{"n_experts": 12, "balance_loss": 0.000527, "balance_bias": true, "norm": "layernorm", "optimizer": "muon", "beta1": 0.95, "batch_tokens": [32768, 65536, 131072], "train_tokens": 429800000, "max_steps": 5835}
Below are experts of layer 3 (counted from 0) of a mixture-of-experts language model. Rows are named router (the router's row for the expert), gate (a neuron's input weights, with its number), up (a neuron's input weights, with its number), down (a neuron's output weights, with its number) and show model dimensions 0-159. Each number is 200 + 40 x the weight over its row's rms, rounded and kept within 0 to 999.
Before each expert's rows: a language model's description of what the expert responds to. This comes from a sample of Wikipedia text that the model never trained on.

# expert 10
It responds to: Name endings. Final pieces completing personal and place names, such as -son, -ville, -ton, -ford, York, City, Vivienne, Dexter.
router,261,255,224,184,153,202,258,159,254,107,179,120,196,262,183,156,264,197,136,194,184,240,185,197,183,157,223,236,127,150,183,203,193,189,215,197,149,133,201,247,236,268,186,233,229,178,178,183,222,175,182,245,253,256,95,166,273,168,187,196,177,245,250,257,206,186,192,239,155,172,250,175,198,243,206,233,241,178,210,208,223,201,137,171,136,208,200,215,229,232,223,150,148,253,160,215,227,149,171,193,230,233,179,189,226,184,167,197,245,204,124,123,184,239,220,243,194,213,191,221,215,209,167,115,178,224,207,200,147,250,148,147,193,139,160,183,226,316,138,205,164,199,245,162,160,128,289,212,212,171,207,228,189,173,226,223,231,277,163,214
gate0,272,281,114,189,251,212,145,180,170,260,182,220,199,243,150,220,238,147,217,154,171,179,222,203,217,151,203,167,228,214,117,144,170,199,269,248,180,202,205,285,184,170,222,211,226,184,226,204,213,132,301,179,191,210,123,188,201,209,191,251,231,231,241,212,249,164,175,243,170,168,216,203,184,215,171,155,202,161,226,273,210,160,204,211,221,212,235,257,189,182,243,210,162,179,210,109,215,181,231,216,232,190,185,164,234,225,227,264,218,156,195,200,265,200,275,264,174,168,239,140,140,134,186,270,167,162,259,169,187,254,205,204,242,282,152,224,166,230,134,144,171,163,196,170,215,220,167,143,198,130,191,147,222,210,152,114,238,232,158,150
up0,256,303,162,202,194,242,204,135,200,230,221,190,253,218,181,205,221,184,182,150,124,149,193,199,211,167,182,221,233,208,212,209,200,198,224,213,178,186,209,258,164,150,207,208,176,249,195,275,221,184,261,222,190,220,126,213,217,190,206,233,237,272,181,222,229,169,188,245,208,135,243,202,206,220,244,193,172,176,187,283,207,127,157,139,228,233,221,283,200,152,254,194,168,161,182,86,196,213,217,206,207,157,210,168,186,223,215,211,186,167,223,159,229,201,281,202,221,143,254,94,167,176,255,173,175,182,273,191,212,222,254,153,161,286,130,174,247,226,139,202,158,189,204,132,143,201,98,171,194,160,159,133,212,249,184,181,273,223,136,222
down0,161,192,249,180,209,253,252,191,198,224,291,199,260,187,261,196,233,175,207,249,221,190,256,152,233,216,181,164,183,166,174,210,167,214,149,203,173,195,173,182,232,181,271,194,126,223,42,269,177,210,188,201,252,162,198,222,148,175,139,252,192,225,183,184,206,187,175,131,184,143,216,193,221,183,215,201,208,230,230,239,120,211,180,178,256,194,202,167,251,178,162,111,146,206,188,227,210,216,213,140,195,213,211,151,167,230,177,165,245,223,281,289,130,231,187,170,124,179,309,198,250,235,156,124,226,154,260,253,184,151,179,175,191,184,213,213,209,164,203,220,181,207,225,215,220,170,256,149,180,270,202,191,254,169,226,212,208,217,100,214
gate1,229,178,208,160,209,232,163,175,170,236,199,246,147,190,230,152,240,318,221,184,203,191,230,217,201,251,167,276,271,168,138,117,286,216,204,156,173,185,229,245,217,168,157,203,243,159,247,141,197,172,223,131,167,201,170,186,261,232,188,245,173,169,222,212,170,155,241,190,131,227,209,228,140,188,149,264,171,274,212,240,248,206,293,262,240,197,185,243,168,276,201,185,215,254,194,206,240,217,185,178,195,230,172,192,150,195,202,128,173,181,221,179,210,242,217,236,186,228,198,200,217,154,124,197,167,200,227,130,255,264,208,239,265,234,211,166,193,147,217,74,226,165,155,205,178,180,159,216,119,184,240,180,152,151,194,219,208,150,209,257
up1,154,186,207,245,194,164,213,222,198,196,226,237,193,138,209,180,149,167,206,201,185,242,178,202,218,234,279,124,151,146,196,237,84,211,174,171,210,192,230,204,217,154,234,244,208,213,161,211,181,257,197,214,221,193,287,205,119,151,185,153,176,220,133,217,158,269,190,123,234,142,168,212,234,214,202,159,182,189,246,293,129,190,162,179,191,258,244,151,206,167,243,226,169,245,173,253,142,262,222,186,123,164,253,160,147,216,239,197,220,188,262,167,224,195,211,247,217,218,194,159,236,267,250,223,184,144,145,221,183,237,263,148,226,149,192,160,220,180,216,312,246,269,143,200,215,273,200,163,227,203,181,211,157,248,193,222,150,188,152,158
down1,207,192,164,232,263,251,169,189,172,194,169,180,226,203,236,177,276,173,218,145,172,190,177,188,177,194,215,208,232,143,246,169,240,280,159,256,264,216,248,149,153,221,148,155,180,294,87,232,185,226,262,136,214,189,221,181,167,125,148,162,179,178,219,270,211,191,120,170,198,150,212,235,189,151,171,247,126,183,202,226,210,230,148,205,156,192,180,143,198,252,202,213,196,187,116,217,207,116,244,225,225,128,297,166,191,267,331,222,207,243,158,247,181,160,171,190,238,169,215,213,249,196,163,148,157,169,195,174,233,214,199,189,201,184,159,204,209,215,200,220,211,261,244,207,179,192,203,168,217,199,186,159,178,252,239,214,213,141,124,177
gate2,255,264,210,181,228,182,163,247,203,191,214,127,229,268,189,233,237,289,145,132,208,225,187,219,167,182,166,155,223,162,247,240,151,229,188,126,151,210,280,222,223,178,135,235,227,227,140,233,193,154,157,174,205,230,204,160,232,222,182,228,161,197,247,207,261,161,125,275,183,169,216,201,153,185,132,197,231,127,253,189,231,232,126,190,152,186,194,216,163,166,226,214,210,193,175,120,206,163,165,214,215,121,235,236,172,209,312,218,303,241,211,182,200,177,186,196,214,258,274,118,225,255,155,165,195,212,224,267,244,155,126,142,173,204,220,227,218,174,165,210,128,194,229,209,174,195,198,230,211,157,209,259,246,216,186,205,156,198,232,213
up2,248,216,172,231,249,238,216,226,280,248,128,177,273,188,179,185,233,198,158,201,215,271,192,150,234,214,214,208,149,296,199,201,162,221,121,201,203,185,163,169,209,205,197,194,236,118,127,129,195,223,225,243,231,175,234,221,162,208,135,198,235,224,218,218,180,222,200,161,233,201,209,188,182,177,147,189,221,258,192,272,240,138,172,151,235,237,153,170,212,242,192,205,223,217,113,163,256,213,260,136,217,174,201,111,225,237,172,182,190,152,219,178,265,196,193,190,210,243,268,162,146,133,260,125,188,150,267,152,88,203,258,179,161,239,198,253,215,187,162,205,234,215,209,203,185,244,106,153,226,157,223,202,180,197,202,188,213,218,237,281
down2,217,236,177,203,137,227,230,192,162,207,172,212,193,245,169,249,213,288,164,228,190,190,228,219,218,165,212,174,255,184,238,226,249,161,235,190,227,203,234,159,167,207,214,217,205,240,242,280,234,182,155,183,221,253,149,259,205,193,207,153,106,155,150,203,235,142,192,211,212,215,193,203,238,269,220,199,134,48,240,125,183,204,184,165,242,145,193,185,199,113,293,208,243,235,193,251,162,201,112,147,199,268,171,265,169,206,186,214,222,218,200,228,183,193,187,171,187,197,179,203,275,131,177,189,171,241,216,277,267,176,118,167,159,211,140,237,255,169,155,241,156,170,223,199,211,177,265,209,233,188,245,223,262,190,148,145,167,185,199,221
gate3,162,172,231,177,157,156,233,172,280,199,253,160,203,252,154,168,191,166,189,222,204,190,253,161,186,243,164,162,166,180,207,199,164,286,202,184,256,195,150,213,197,223,186,196,167,252,141,166,238,238,239,186,197,191,208,153,238,200,214,190,181,130,205,275,111,216,204,266,164,145,126,178,148,229,133,203,208,225,204,167,249,132,247,163,180,199,218,172,208,204,309,216,173,228,212,172,173,142,137,134,230,240,232,198,210,214,282,205,110,168,269,171,179,166,234,236,224,259,203,169,188,209,233,209,211,173,222,339,183,172,209,129,142,157,196,200,192,212,218,220,114,181,179,212,222,281,250,160,157,228,214,206,186,242,155,179,217,179,138,236
up3,234,219,189,182,204,213,166,203,166,227,178,233,165,164,233,202,160,195,156,195,170,183,88,229,202,181,137,293,261,173,149,219,201,180,221,216,159,200,248,209,189,183,225,207,225,167,235,232,204,249,194,168,211,123,238,238,221,201,223,266,201,238,244,180,231,188,202,222,225,277,252,184,250,222,257,182,248,127,217,250,193,177,152,157,182,171,238,188,184,168,121,157,210,129,222,204,199,265,246,243,198,139,203,172,210,217,214,247,257,204,182,175,159,183,204,246,190,156,177,248,216,207,150,150,189,168,182,63,257,255,211,280,301,235,172,222,242,232,219,177,191,258,201,186,144,154,141,241,236,131,118,194,160,204,276,182,239,238,262,191
down3,184,203,170,212,219,187,271,199,203,207,288,223,239,274,214,166,190,182,215,219,245,179,245,221,194,216,174,225,239,165,140,221,254,261,192,205,252,222,172,210,209,216,139,196,226,224,201,209,201,177,187,206,192,149,143,159,156,233,165,126,178,242,183,195,138,208,138,251,198,130,166,205,199,226,155,267,211,250,144,204,231,176,258,259,270,192,240,158,181,279,120,225,235,232,236,232,212,223,160,197,195,198,241,203,155,183,159,183,139,191,182,210,186,131,201,160,229,232,166,161,156,256,276,246,228,242,136,322,231,136,310,216,179,221,213,181,246,205,175,283,173,193,181,151,192,244,245,161,222,210,159,176,232,164,118,163,243,187,126,168
gate4,169,246,137,237,279,183,206,123,170,207,230,161,228,217,171,177,191,125,149,200,230,182,327,131,156,205,267,164,146,158,215,197,257,163,238,269,232,214,188,222,178,212,200,246,277,135,191,210,178,192,210,238,241,269,180,166,155,277,156,171,170,165,216,242,263,153,213,262,207,203,250,240,238,146,229,198,180,224,182,214,225,234,170,223,116,207,219,269,258,158,201,179,202,227,213,206,201,159,204,218,193,265,235,226,204,259,178,213,204,198,213,166,125,195,166,223,186,193,183,164,237,152,159,195,238,187,191,188,217,194,204,232,192,178,118,277,75,310,223,196,197,162,264,178,203,200,191,155,177,204,136,181,157,184,171,190,144,206,204,182
up4,204,164,180,220,244,136,166,125,143,274,322,158,237,201,218,189,207,186,133,180,219,256,236,198,255,138,254,177,267,162,200,159,245,226,227,235,147,224,187,171,215,197,144,181,268,175,211,176,167,203,196,265,185,233,186,172,167,237,195,275,149,213,174,147,225,219,186,192,246,214,232,200,247,154,266,219,155,199,277,241,280,230,194,197,198,208,205,246,227,186,156,196,167,225,228,221,208,220,119,217,176,198,202,156,186,280,151,187,275,200,189,213,229,200,200,182,140,230,161,227,206,159,127,145,135,248,190,198,108,209,149,121,186,189,201,228,137,216,238,196,182,176,263,234,215,197,145,257,225,285,146,224,152,189,164,263,185,212,184,178
down4,256,235,240,208,203,171,252,149,205,232,241,208,170,233,152,204,184,258,240,192,202,171,164,218,161,170,213,209,263,242,165,209,211,294,127,165,226,288,173,234,260,232,252,189,224,184,242,178,176,170,178,267,199,171,180,193,241,256,141,229,227,160,182,158,222,125,210,204,144,164,198,82,232,228,139,218,291,178,153,178,135,141,204,200,214,201,168,216,198,293,232,119,166,174,130,182,167,205,220,207,241,204,247,185,166,254,155,171,208,121,207,274,222,251,223,232,171,195,117,186,132,216,211,226,195,245,197,151,147,210,211,239,156,178,182,174,238,152,215,261,213,194,154,182,218,220,218,231,182,268,194,166,152,247,235,200,168,162,190,273
gate5,237,209,182,190,248,159,310,165,222,144,171,248,189,185,192,197,262,214,240,190,226,190,216,217,239,175,199,151,215,216,153,130,210,227,140,178,191,201,112,172,183,149,192,214,256,220,243,150,182,179,319,225,304,194,191,131,219,236,174,192,98,234,238,225,175,190,157,175,189,198,218,187,196,198,183,198,149,203,245,206,221,172,173,184,197,190,179,253,299,169,178,240,200,252,228,177,244,222,236,203,207,216,200,147,178,215,193,212,177,224,223,189,180,169,190,181,215,236,227,225,301,93,264,229,172,251,295,182,183,260,182,211,164,167,209,174,194,103,247,220,208,214,248,179,264,99,217,196,225,195,178,134,191,227,161,203,248,254,176,145
up5,187,269,152,248,234,235,122,182,192,210,236,188,211,187,236,126,247,212,257,223,84,208,145,280,206,218,225,144,177,152,209,196,150,173,257,185,191,173,203,258,244,203,166,162,147,154,228,217,229,282,174,203,225,163,201,193,223,229,212,248,193,188,178,170,160,205,135,159,130,148,148,182,225,154,178,182,217,170,244,197,263,251,201,199,185,203,160,187,183,265,198,91,260,151,203,216,209,156,236,186,256,184,161,272,240,170,180,164,148,248,201,232,144,210,230,211,206,188,144,201,160,265,186,269,237,221,263,214,201,217,218,180,164,148,221,173,168,213,246,220,286,166,205,263,146,194,176,237,210,250,215,229,151,131,223,160,259,180,170,281
down5,175,184,198,239,166,225,236,233,101,152,204,196,240,163,152,225,207,181,257,190,207,161,135,182,192,83,241,174,174,177,209,220,240,155,230,198,201,258,122,201,210,210,204,229,204,225,181,132,168,223,149,157,178,222,216,192,172,145,196,208,252,247,241,235,147,158,146,218,159,121,211,163,227,209,242,152,188,227,246,207,162,194,182,251,173,219,202,231,146,167,0,275,213,251,125,186,212,176,206,242,202,197,239,193,146,214,241,217,248,164,209,193,249,259,167,238,199,195,195,181,186,243,203,202,233,227,170,165,259,220,218,167,264,250,208,227,251,196,156,154,219,193,190,175,176,201,168,185,176,153,170,238,216,270,258,234,155,194,190,190
gate6,146,154,228,171,188,158,122,191,223,167,202,224,212,197,174,232,190,223,195,173,182,156,241,141,221,200,268,278,200,256,195,244,226,253,154,191,254,193,239,151,165,173,227,226,151,246,166,252,219,196,202,167,173,139,201,116,245,256,184,218,128,245,164,178,165,213,237,217,189,194,215,158,134,213,197,247,318,211,206,160,182,196,215,216,240,236,201,213,263,152,294,227,194,150,241,206,149,175,175,218,221,207,204,234,157,156,138,190,261,147,245,227,212,227,213,199,138,115,217,195,248,175,190,155,236,134,237,286,162,202,219,176,129,159,169,181,216,152,227,174,217,189,136,173,150,234,144,272,197,207,198,143,258,234,175,249,118,181,202,266
up6,172,218,213,207,247,260,294,281,197,219,136,194,155,234,206,214,175,132,188,166,200,257,147,195,216,223,126,105,257,202,175,190,186,188,201,234,186,230,180,186,289,214,212,204,228,202,246,144,189,253,174,194,208,212,208,281,175,208,271,184,293,180,172,254,240,223,190,193,178,190,269,270,271,201,136,155,115,185,171,271,223,161,170,205,235,148,149,251,186,231,176,216,216,206,145,130,267,266,232,208,208,166,184,182,175,213,209,213,231,196,177,159,135,138,121,241,206,279,155,188,167,194,200,254,193,174,229,164,197,219,201,213,278,171,210,164,216,237,148,178,161,199,299,168,229,159,155,208,157,170,174,213,191,185,207,156,235,173,208,240
down6,219,152,220,168,231,211,202,179,147,144,201,189,179,197,194,191,165,157,215,220,215,194,280,230,250,126,191,235,247,201,170,186,173,179,163,235,195,241,129,267,270,257,155,202,226,230,140,136,112,134,242,158,306,221,151,243,235,204,149,271,184,233,162,230,188,269,188,225,187,167,207,210,186,130,222,163,257,240,190,215,218,226,195,246,220,259,165,228,194,187,212,207,134,210,252,144,262,299,266,264,222,149,158,133,197,152,153,207,209,269,168,281,229,215,219,259,185,177,155,221,183,190,224,191,266,210,172,170,235,200,245,221,257,161,214,217,157,237,190,232,155,149,163,178,209,197,161,149,194,193,231,222,160,236,244,181,211,172,119,202
gate7,141,196,193,172,247,269,211,221,184,164,191,207,194,160,193,186,231,113,149,276,156,97,216,162,152,231,185,215,145,202,187,142,151,170,147,274,185,271,176,191,246,211,123,160,238,204,223,182,203,181,253,231,226,245,253,139,200,146,181,183,132,266,147,155,129,169,251,163,248,145,188,236,150,198,255,189,230,298,206,210,263,184,218,241,137,220,174,286,180,202,196,239,179,189,234,224,180,133,246,131,239,174,226,215,226,175,193,247,150,232,185,204,229,183,213,210,187,194,193,216,175,200,235,198,226,192,240,242,129,201,162,174,238,230,256,193,158,163,251,190,256,196,183,249,273,275,157,164,229,227,274,250,171,188,205,204,218,146,189,189
up7,200,211,211,232,182,164,221,267,237,136,191,188,179,165,208,203,193,221,267,182,255,267,255,228,238,171,141,177,235,201,205,259,134,194,216,143,215,226,157,220,214,189,181,229,236,210,218,239,168,176,208,173,221,174,250,176,139,260,221,200,201,81,222,277,201,205,115,215,241,194,246,249,252,147,110,234,209,156,195,199,260,200,193,151,124,143,253,213,174,179,230,168,233,224,264,156,190,191,176,263,132,196,246,163,211,232,182,218,159,122,281,184,190,223,172,146,183,216,229,191,219,193,148,218,222,191,112,271,275,167,261,189,214,168,224,177,146,167,215,209,192,241,215,234,204,250,127,220,171,168,205,179,149,218,177,235,109,178,216,116
down7,201,173,218,207,193,235,178,194,119,300,167,250,205,242,124,241,198,201,156,192,250,205,215,228,137,202,196,179,249,151,215,157,146,284,142,188,168,100,201,193,143,153,122,241,248,234,224,193,200,207,192,158,198,261,200,194,180,237,208,197,153,235,207,219,271,147,260,196,204,243,191,186,274,143,217,190,218,154,246,164,262,258,265,191,200,122,162,232,159,213,246,221,159,245,234,271,163,250,222,145,207,241,255,169,209,199,158,181,204,251,235,156,157,237,206,226,228,195,154,235,245,194,217,240,195,199,133,196,182,158,78,226,243,223,167,171,206,194,180,228,184,174,100,217,167,184,182,244,186,170,247,239,237,212,178,170,136,254,197,204
gate8,191,240,248,191,224,164,188,239,219,144,219,113,141,158,188,238,169,183,168,148,215,245,230,129,243,189,189,218,256,206,258,152,201,126,185,186,216,220,159,167,183,250,193,197,190,166,237,257,241,213,155,228,185,102,193,220,189,291,198,204,175,186,214,236,117,128,208,230,188,281,223,204,200,186,209,235,192,242,143,231,164,169,183,203,200,227,208,231,119,199,270,278,167,212,179,220,281,138,214,220,220,151,176,200,176,163,246,214,200,201,220,221,204,237,170,222,166,163,181,256,172,179,173,169,237,202,161,131,184,182,222,251,254,108,190,120,94,178,214,193,141,185,199,169,281,239,174,189,201,207,212,180,288,282,213,179,142,207,264,229
up8,227,189,187,164,227,255,238,131,218,182,163,195,252,258,149,204,198,247,237,172,226,262,188,189,182,180,205,194,231,135,134,187,218,227,253,226,231,155,190,176,161,152,136,212,183,234,249,261,190,250,207,201,201,273,134,116,281,128,144,297,191,205,209,197,251,196,195,138,137,225,211,198,150,132,244,229,190,194,224,168,245,290,213,159,158,204,253,218,145,235,187,189,169,241,187,179,152,204,161,183,179,251,238,222,315,199,133,179,158,195,177,139,179,182,286,187,207,177,196,231,192,222,169,167,214,240,225,259,257,187,220,206,230,165,180,257,167,241,233,170,229,217,135,170,294,185,195,243,200,147,221,173,153,161,175,160,254,242,191,182
down8,216,228,200,161,192,262,159,170,148,197,198,177,264,202,193,235,241,212,203,253,142,246,135,235,217,209,149,72,236,165,167,292,134,275,191,202,183,134,197,189,189,180,164,180,226,230,257,215,227,232,204,163,232,219,233,194,234,226,202,146,184,189,177,173,206,161,177,144,184,173,174,191,183,146,173,221,196,152,246,147,233,211,253,224,157,229,251,214,182,188,244,183,276,175,172,242,155,180,208,176,186,280,164,162,212,143,224,212,111,189,143,173,330,203,225,161,244,234,253,184,243,181,188,197,159,245,199,269,279,214,121,158,251,195,218,259,252,232,193,162,258,210,209,246,181,209,204,133,173,261,257,182,198,155,176,180,263,219,197,180
gate9,161,224,188,208,326,212,254,173,229,214,174,261,227,259,224,184,151,291,212,194,186,264,231,187,266,219,194,219,288,152,157,119,186,181,177,234,145,210,226,236,147,156,225,169,188,134,206,186,238,220,205,231,217,140,163,273,224,238,200,188,189,237,240,191,165,229,245,184,173,286,181,175,225,242,194,197,176,181,148,152,226,209,181,240,200,200,193,238,232,237,191,170,189,248,214,204,257,225,179,145,170,161,124,140,272,228,198,151,207,147,148,164,177,217,264,202,143,197,183,246,230,158,180,135,240,194,128,187,262,114,131,174,172,289,179,200,148,184,169,162,235,200,274,214,189,155,189,208,235,263,208,151,193,200,241,221,191,223,210,131
up9,271,232,249,175,269,174,82,216,190,249,210,187,178,210,175,185,189,188,214,227,221,115,176,193,223,229,239,180,187,301,200,181,292,227,220,152,276,122,204,207,217,192,148,209,188,273,194,206,186,174,194,213,184,116,261,192,241,212,160,194,182,148,196,209,203,204,130,189,169,186,226,206,171,139,255,219,160,221,230,228,199,124,273,182,269,239,203,196,176,207,189,191,214,198,152,235,246,137,226,193,163,286,201,259,139,158,180,232,192,173,215,189,283,143,153,215,211,243,232,215,155,304,183,269,141,187,224,169,199,173,183,173,111,203,273,245,233,161,200,173,163,179,184,223,198,199,226,211,195,164,217,275,157,154,210,157,234,153,191,227
down9,268,186,206,120,303,184,147,220,178,175,242,188,241,240,146,176,220,130,181,189,167,220,171,207,262,179,252,218,175,151,193,204,144,281,157,246,189,211,190,256,214,163,187,200,239,237,136,98,289,212,233,225,171,188,219,204,113,207,203,233,190,155,163,232,221,260,265,158,184,228,208,224,230,212,189,185,198,237,232,200,113,201,191,245,143,173,182,179,216,194,170,244,175,167,242,197,168,186,170,253,171,235,217,174,148,135,178,175,221,268,128,155,190,215,195,210,216,167,241,171,132,202,155,215,216,226,182,227,182,168,170,155,223,203,154,227,338,236,155,153,178,127,141,225,211,171,131,191,238,235,252,158,217,163,230,264,206,182,240,186
gate10,185,155,198,280,156,251,156,232,171,152,160,177,203,165,175,174,172,173,191,190,179,102,201,159,260,253,249,248,160,215,203,242,224,220,215,209,205,207,228,192,163,245,213,191,144,218,135,269,245,219,255,245,229,238,157,194,262,224,164,163,168,169,232,268,297,173,207,250,239,194,191,160,206,203,212,239,189,252,165,198,150,230,232,167,69,310,241,209,197,203,199,167,250,258,148,143,199,195,201,196,249,252,222,151,204,189,103,181,209,147,153,165,160,203,137,140,213,233,203,204,213,174,264,161,162,195,244,215,212,146,199,226,183,204,172,236,260,204,246,196,194,218,266,152,167,201,288,202,216,184,240,222,179,207,149,153,149,174,261,229
up10,165,130,148,313,187,202,198,200,216,240,154,206,178,189,220,172,156,179,232,142,162,204,143,193,223,192,233,237,193,212,189,178,176,193,212,190,233,218,207,203,180,225,184,171,133,216,158,239,200,257,181,236,192,222,181,135,266,216,162,205,190,138,248,269,277,221,125,255,259,178,178,216,237,223,245,251,209,273,181,248,211,272,187,234,153,201,159,226,202,277,195,179,200,233,214,225,213,150,225,176,277,155,296,218,179,165,176,232,196,161,129,171,183,208,150,152,204,276,190,160,164,142,210,219,193,130,181,170,226,190,198,177,210,207,106,267,210,274,178,203,216,192,291,147,77,220,283,200,215,185,250,197,153,182,164,223,175,191,192,176
down10,167,176,225,164,207,251,180,255,216,261,171,207,202,208,162,188,205,179,165,293,183,246,255,234,198,171,202,182,157,244,158,200,223,256,151,178,189,191,247,169,173,88,257,185,155,282,199,192,218,248,163,186,177,183,109,250,256,172,199,140,187,173,225,220,183,271,179,125,191,249,177,227,246,247,182,149,225,187,279,183,105,160,224,179,161,209,194,204,215,260,239,190,162,236,172,160,136,137,139,213,174,169,213,152,218,253,166,243,215,145,147,230,284,234,204,180,193,188,195,222,268,221,270,263,133,139,212,220,220,121,202,210,122,183,222,192,261,243,207,200,170,224,209,186,194,189,139,297,172,194,232,228,177,159,198,177,183,192,200,204
gate11,210,195,216,186,162,199,225,285,166,226,176,212,122,164,116,209,253,215,180,225,256,178,171,180,220,190,157,157,159,119,236,134,158,169,174,245,220,240,230,159,203,258,238,226,235,205,178,200,301,165,157,237,207,150,234,224,197,203,220,211,222,216,242,307,200,245,206,246,209,219,227,216,171,264,190,207,264,181,209,148,218,170,201,144,211,171,191,221,148,138,183,274,115,232,201,158,174,220,138,188,187,206,232,141,211,182,225,163,238,216,200,217,220,206,262,177,254,217,204,204,188,197,201,150,166,193,94,203,311,183,199,149,148,188,52,198,278,202,240,210,229,213,231,166,189,249,255,210,225,135,189,179,239,207,185,174,206,173,210,250
up11,203,213,173,222,139,170,198,212,118,285,141,172,126,231,170,196,237,261,154,230,296,244,172,253,272,192,176,220,235,184,264,202,182,164,175,221,187,222,246,150,247,218,175,224,290,199,244,179,199,139,149,136,172,127,164,179,226,173,213,156,189,253,232,229,166,291,243,211,185,281,180,179,191,282,176,252,129,186,175,175,198,231,210,166,208,137,122,249,195,220,146,197,198,225,199,193,229,260,116,207,171,216,178,153,186,255,161,226,243,190,205,207,318,193,220,133,221,210,191,250,193,175,196,234,209,157,138,205,170,251,216,153,208,258,164,208,202,209,158,145,173,224,228,226,153,179,205,248,169,206,211,240,235,222,222,258,225,187,220,158
down11,155,252,255,181,193,190,156,144,225,238,199,237,234,183,291,176,183,196,242,137,226,261,220,243,202,217,158,215,236,116,207,188,174,233,223,174,243,206,176,179,334,215,232,208,169,162,152,165,205,197,176,282,270,166,222,189,238,153,198,181,247,303,245,210,173,194,163,265,243,233,261,171,224,255,130,224,195,186,149,158,183,208,211,206,252,153,234,156,158,92,187,219,157,242,169,167,180,222,137,192,212,238,151,184,257,173,213,160,230,251,266,207,210,200,191,176,244,183,188,208,229,221,208,169,211,155,146,201,188,237,192,170,227,175,133,221,190,246,208,258,209,231,164,161,202,120,278,170,237,213,212,176,216,286,196,194,245,227,123,161
gate12,194,185,260,265,251,178,244,164,224,162,224,169,208,157,142,217,279,158,194,168,182,258,274,170,182,225,150,193,284,237,202,174,155,196,169,193,251,145,102,210,185,180,165,183,242,193,151,166,189,181,211,195,241,212,247,210,201,198,145,214,198,184,193,170,160,147,170,211,200,213,214,144,226,152,234,189,198,190,222,230,217,184,249,249,188,188,240,188,195,152,239,145,194,194,264,203,159,239,198,202,200,106,254,233,227,135,281,204,289,180,238,185,155,201,194,293,179,225,220,153,198,241,250,143,172,158,197,255,265,187,185,213,175,149,205,187,172,125,178,238,180,202,206,175,222,309,304,203,211,143,233,193,120,130,193,199,112,235,218,155
up12,211,200,253,173,173,243,256,229,178,205,247,145,223,196,174,194,199,153,178,156,160,236,244,226,198,178,182,209,202,181,217,221,155,256,262,194,194,180,110,236,239,202,187,236,297,190,86,201,236,182,194,228,208,222,259,204,234,182,162,231,246,197,99,199,207,174,171,228,202,194,241,174,211,123,286,182,250,215,125,224,190,253,235,222,185,162,276,177,211,100,174,198,226,228,242,208,234,189,158,185,172,194,233,226,197,202,177,216,242,150,192,161,165,176,186,279,194,241,268,224,204,143,252,261,206,141,267,227,215,184,137,176,227,169,148,173,192,175,172,239,174,114,214,129,242,280,214,242,252,216,157,215,152,133,216,236,124,235,157,182
down12,254,249,209,119,126,252,234,218,200,129,157,249,256,206,190,200,206,101,175,223,248,202,249,178,177,149,222,199,139,165,253,190,177,230,222,217,175,183,181,196,134,164,183,141,143,227,212,207,187,181,170,136,159,293,127,213,196,142,241,192,208,164,109,137,218,188,223,227,218,192,190,162,170,174,264,161,178,228,196,238,171,217,251,243,168,175,229,174,177,199,283,227,257,225,173,288,208,236,191,203,160,215,212,246,206,218,222,253,254,133,287,246,186,135,236,250,214,243,227,236,218,170,202,279,171,169,242,245,235,175,211,172,170,259,191,167,169,169,146,191,188,213,260,269,194,249,160,150,212,163,141,188,270,175,237,200,188,166,224,201
gate13,192,157,298,154,202,193,171,229,276,188,223,194,229,160,217,163,147,258,172,243,227,224,180,242,257,151,177,227,205,138,259,172,229,110,274,143,188,304,228,214,243,227,196,231,257,221,173,211,148,153,188,151,183,166,229,207,271,232,254,193,175,160,218,200,306,164,249,190,175,217,225,207,143,232,188,129,164,157,188,207,227,170,221,135,210,197,227,200,191,230,172,226,143,111,193,234,182,223,253,204,222,192,223,209,204,168,255,167,228,177,193,144,156,193,168,176,237,237,236,231,205,201,291,217,245,162,187,261,125,226,278,185,185,237,214,147,223,217,229,201,207,138,122,155,156,189,127,156,174,182,268,233,181,201,188,188,170,199,171,265
up13,211,199,182,257,236,174,261,193,255,171,105,238,288,206,186,190,183,178,268,267,146,236,192,186,165,226,176,252,213,185,127,170,208,192,142,201,192,215,138,188,167,206,197,199,169,171,233,110,109,191,217,222,204,312,277,227,205,202,207,165,197,234,197,213,214,206,179,192,207,203,198,238,216,134,196,143,218,125,180,119,200,174,255,201,192,200,130,159,191,167,208,218,110,202,205,198,243,223,184,143,219,206,283,126,233,214,237,214,165,203,208,175,214,161,182,185,228,184,168,166,178,209,263,293,190,203,193,179,238,221,237,195,146,194,262,255,219,161,197,175,208,221,111,182,200,247,200,185,190,226,308,228,162,149,207,281,234,245,167,283
down13,183,193,242,142,190,226,193,224,206,141,198,180,130,179,243,245,237,259,157,124,255,210,242,244,190,139,184,219,113,149,253,108,132,136,232,213,181,272,267,202,179,211,113,164,214,214,199,232,218,130,217,246,206,171,193,209,215,176,204,261,336,171,116,293,218,162,170,205,182,224,255,221,216,221,177,165,219,185,168,176,178,252,128,158,199,182,238,204,197,215,291,196,145,212,172,187,239,212,226,184,179,242,185,200,207,196,220,193,218,223,160,178,172,253,179,176,228,181,145,138,182,153,180,205,197,221,207,277,130,158,195,198,171,231,213,189,221,231,204,209,126,214,195,147,181,148,234,200,268,192,216,148,282,195,203,265,163,178,177,234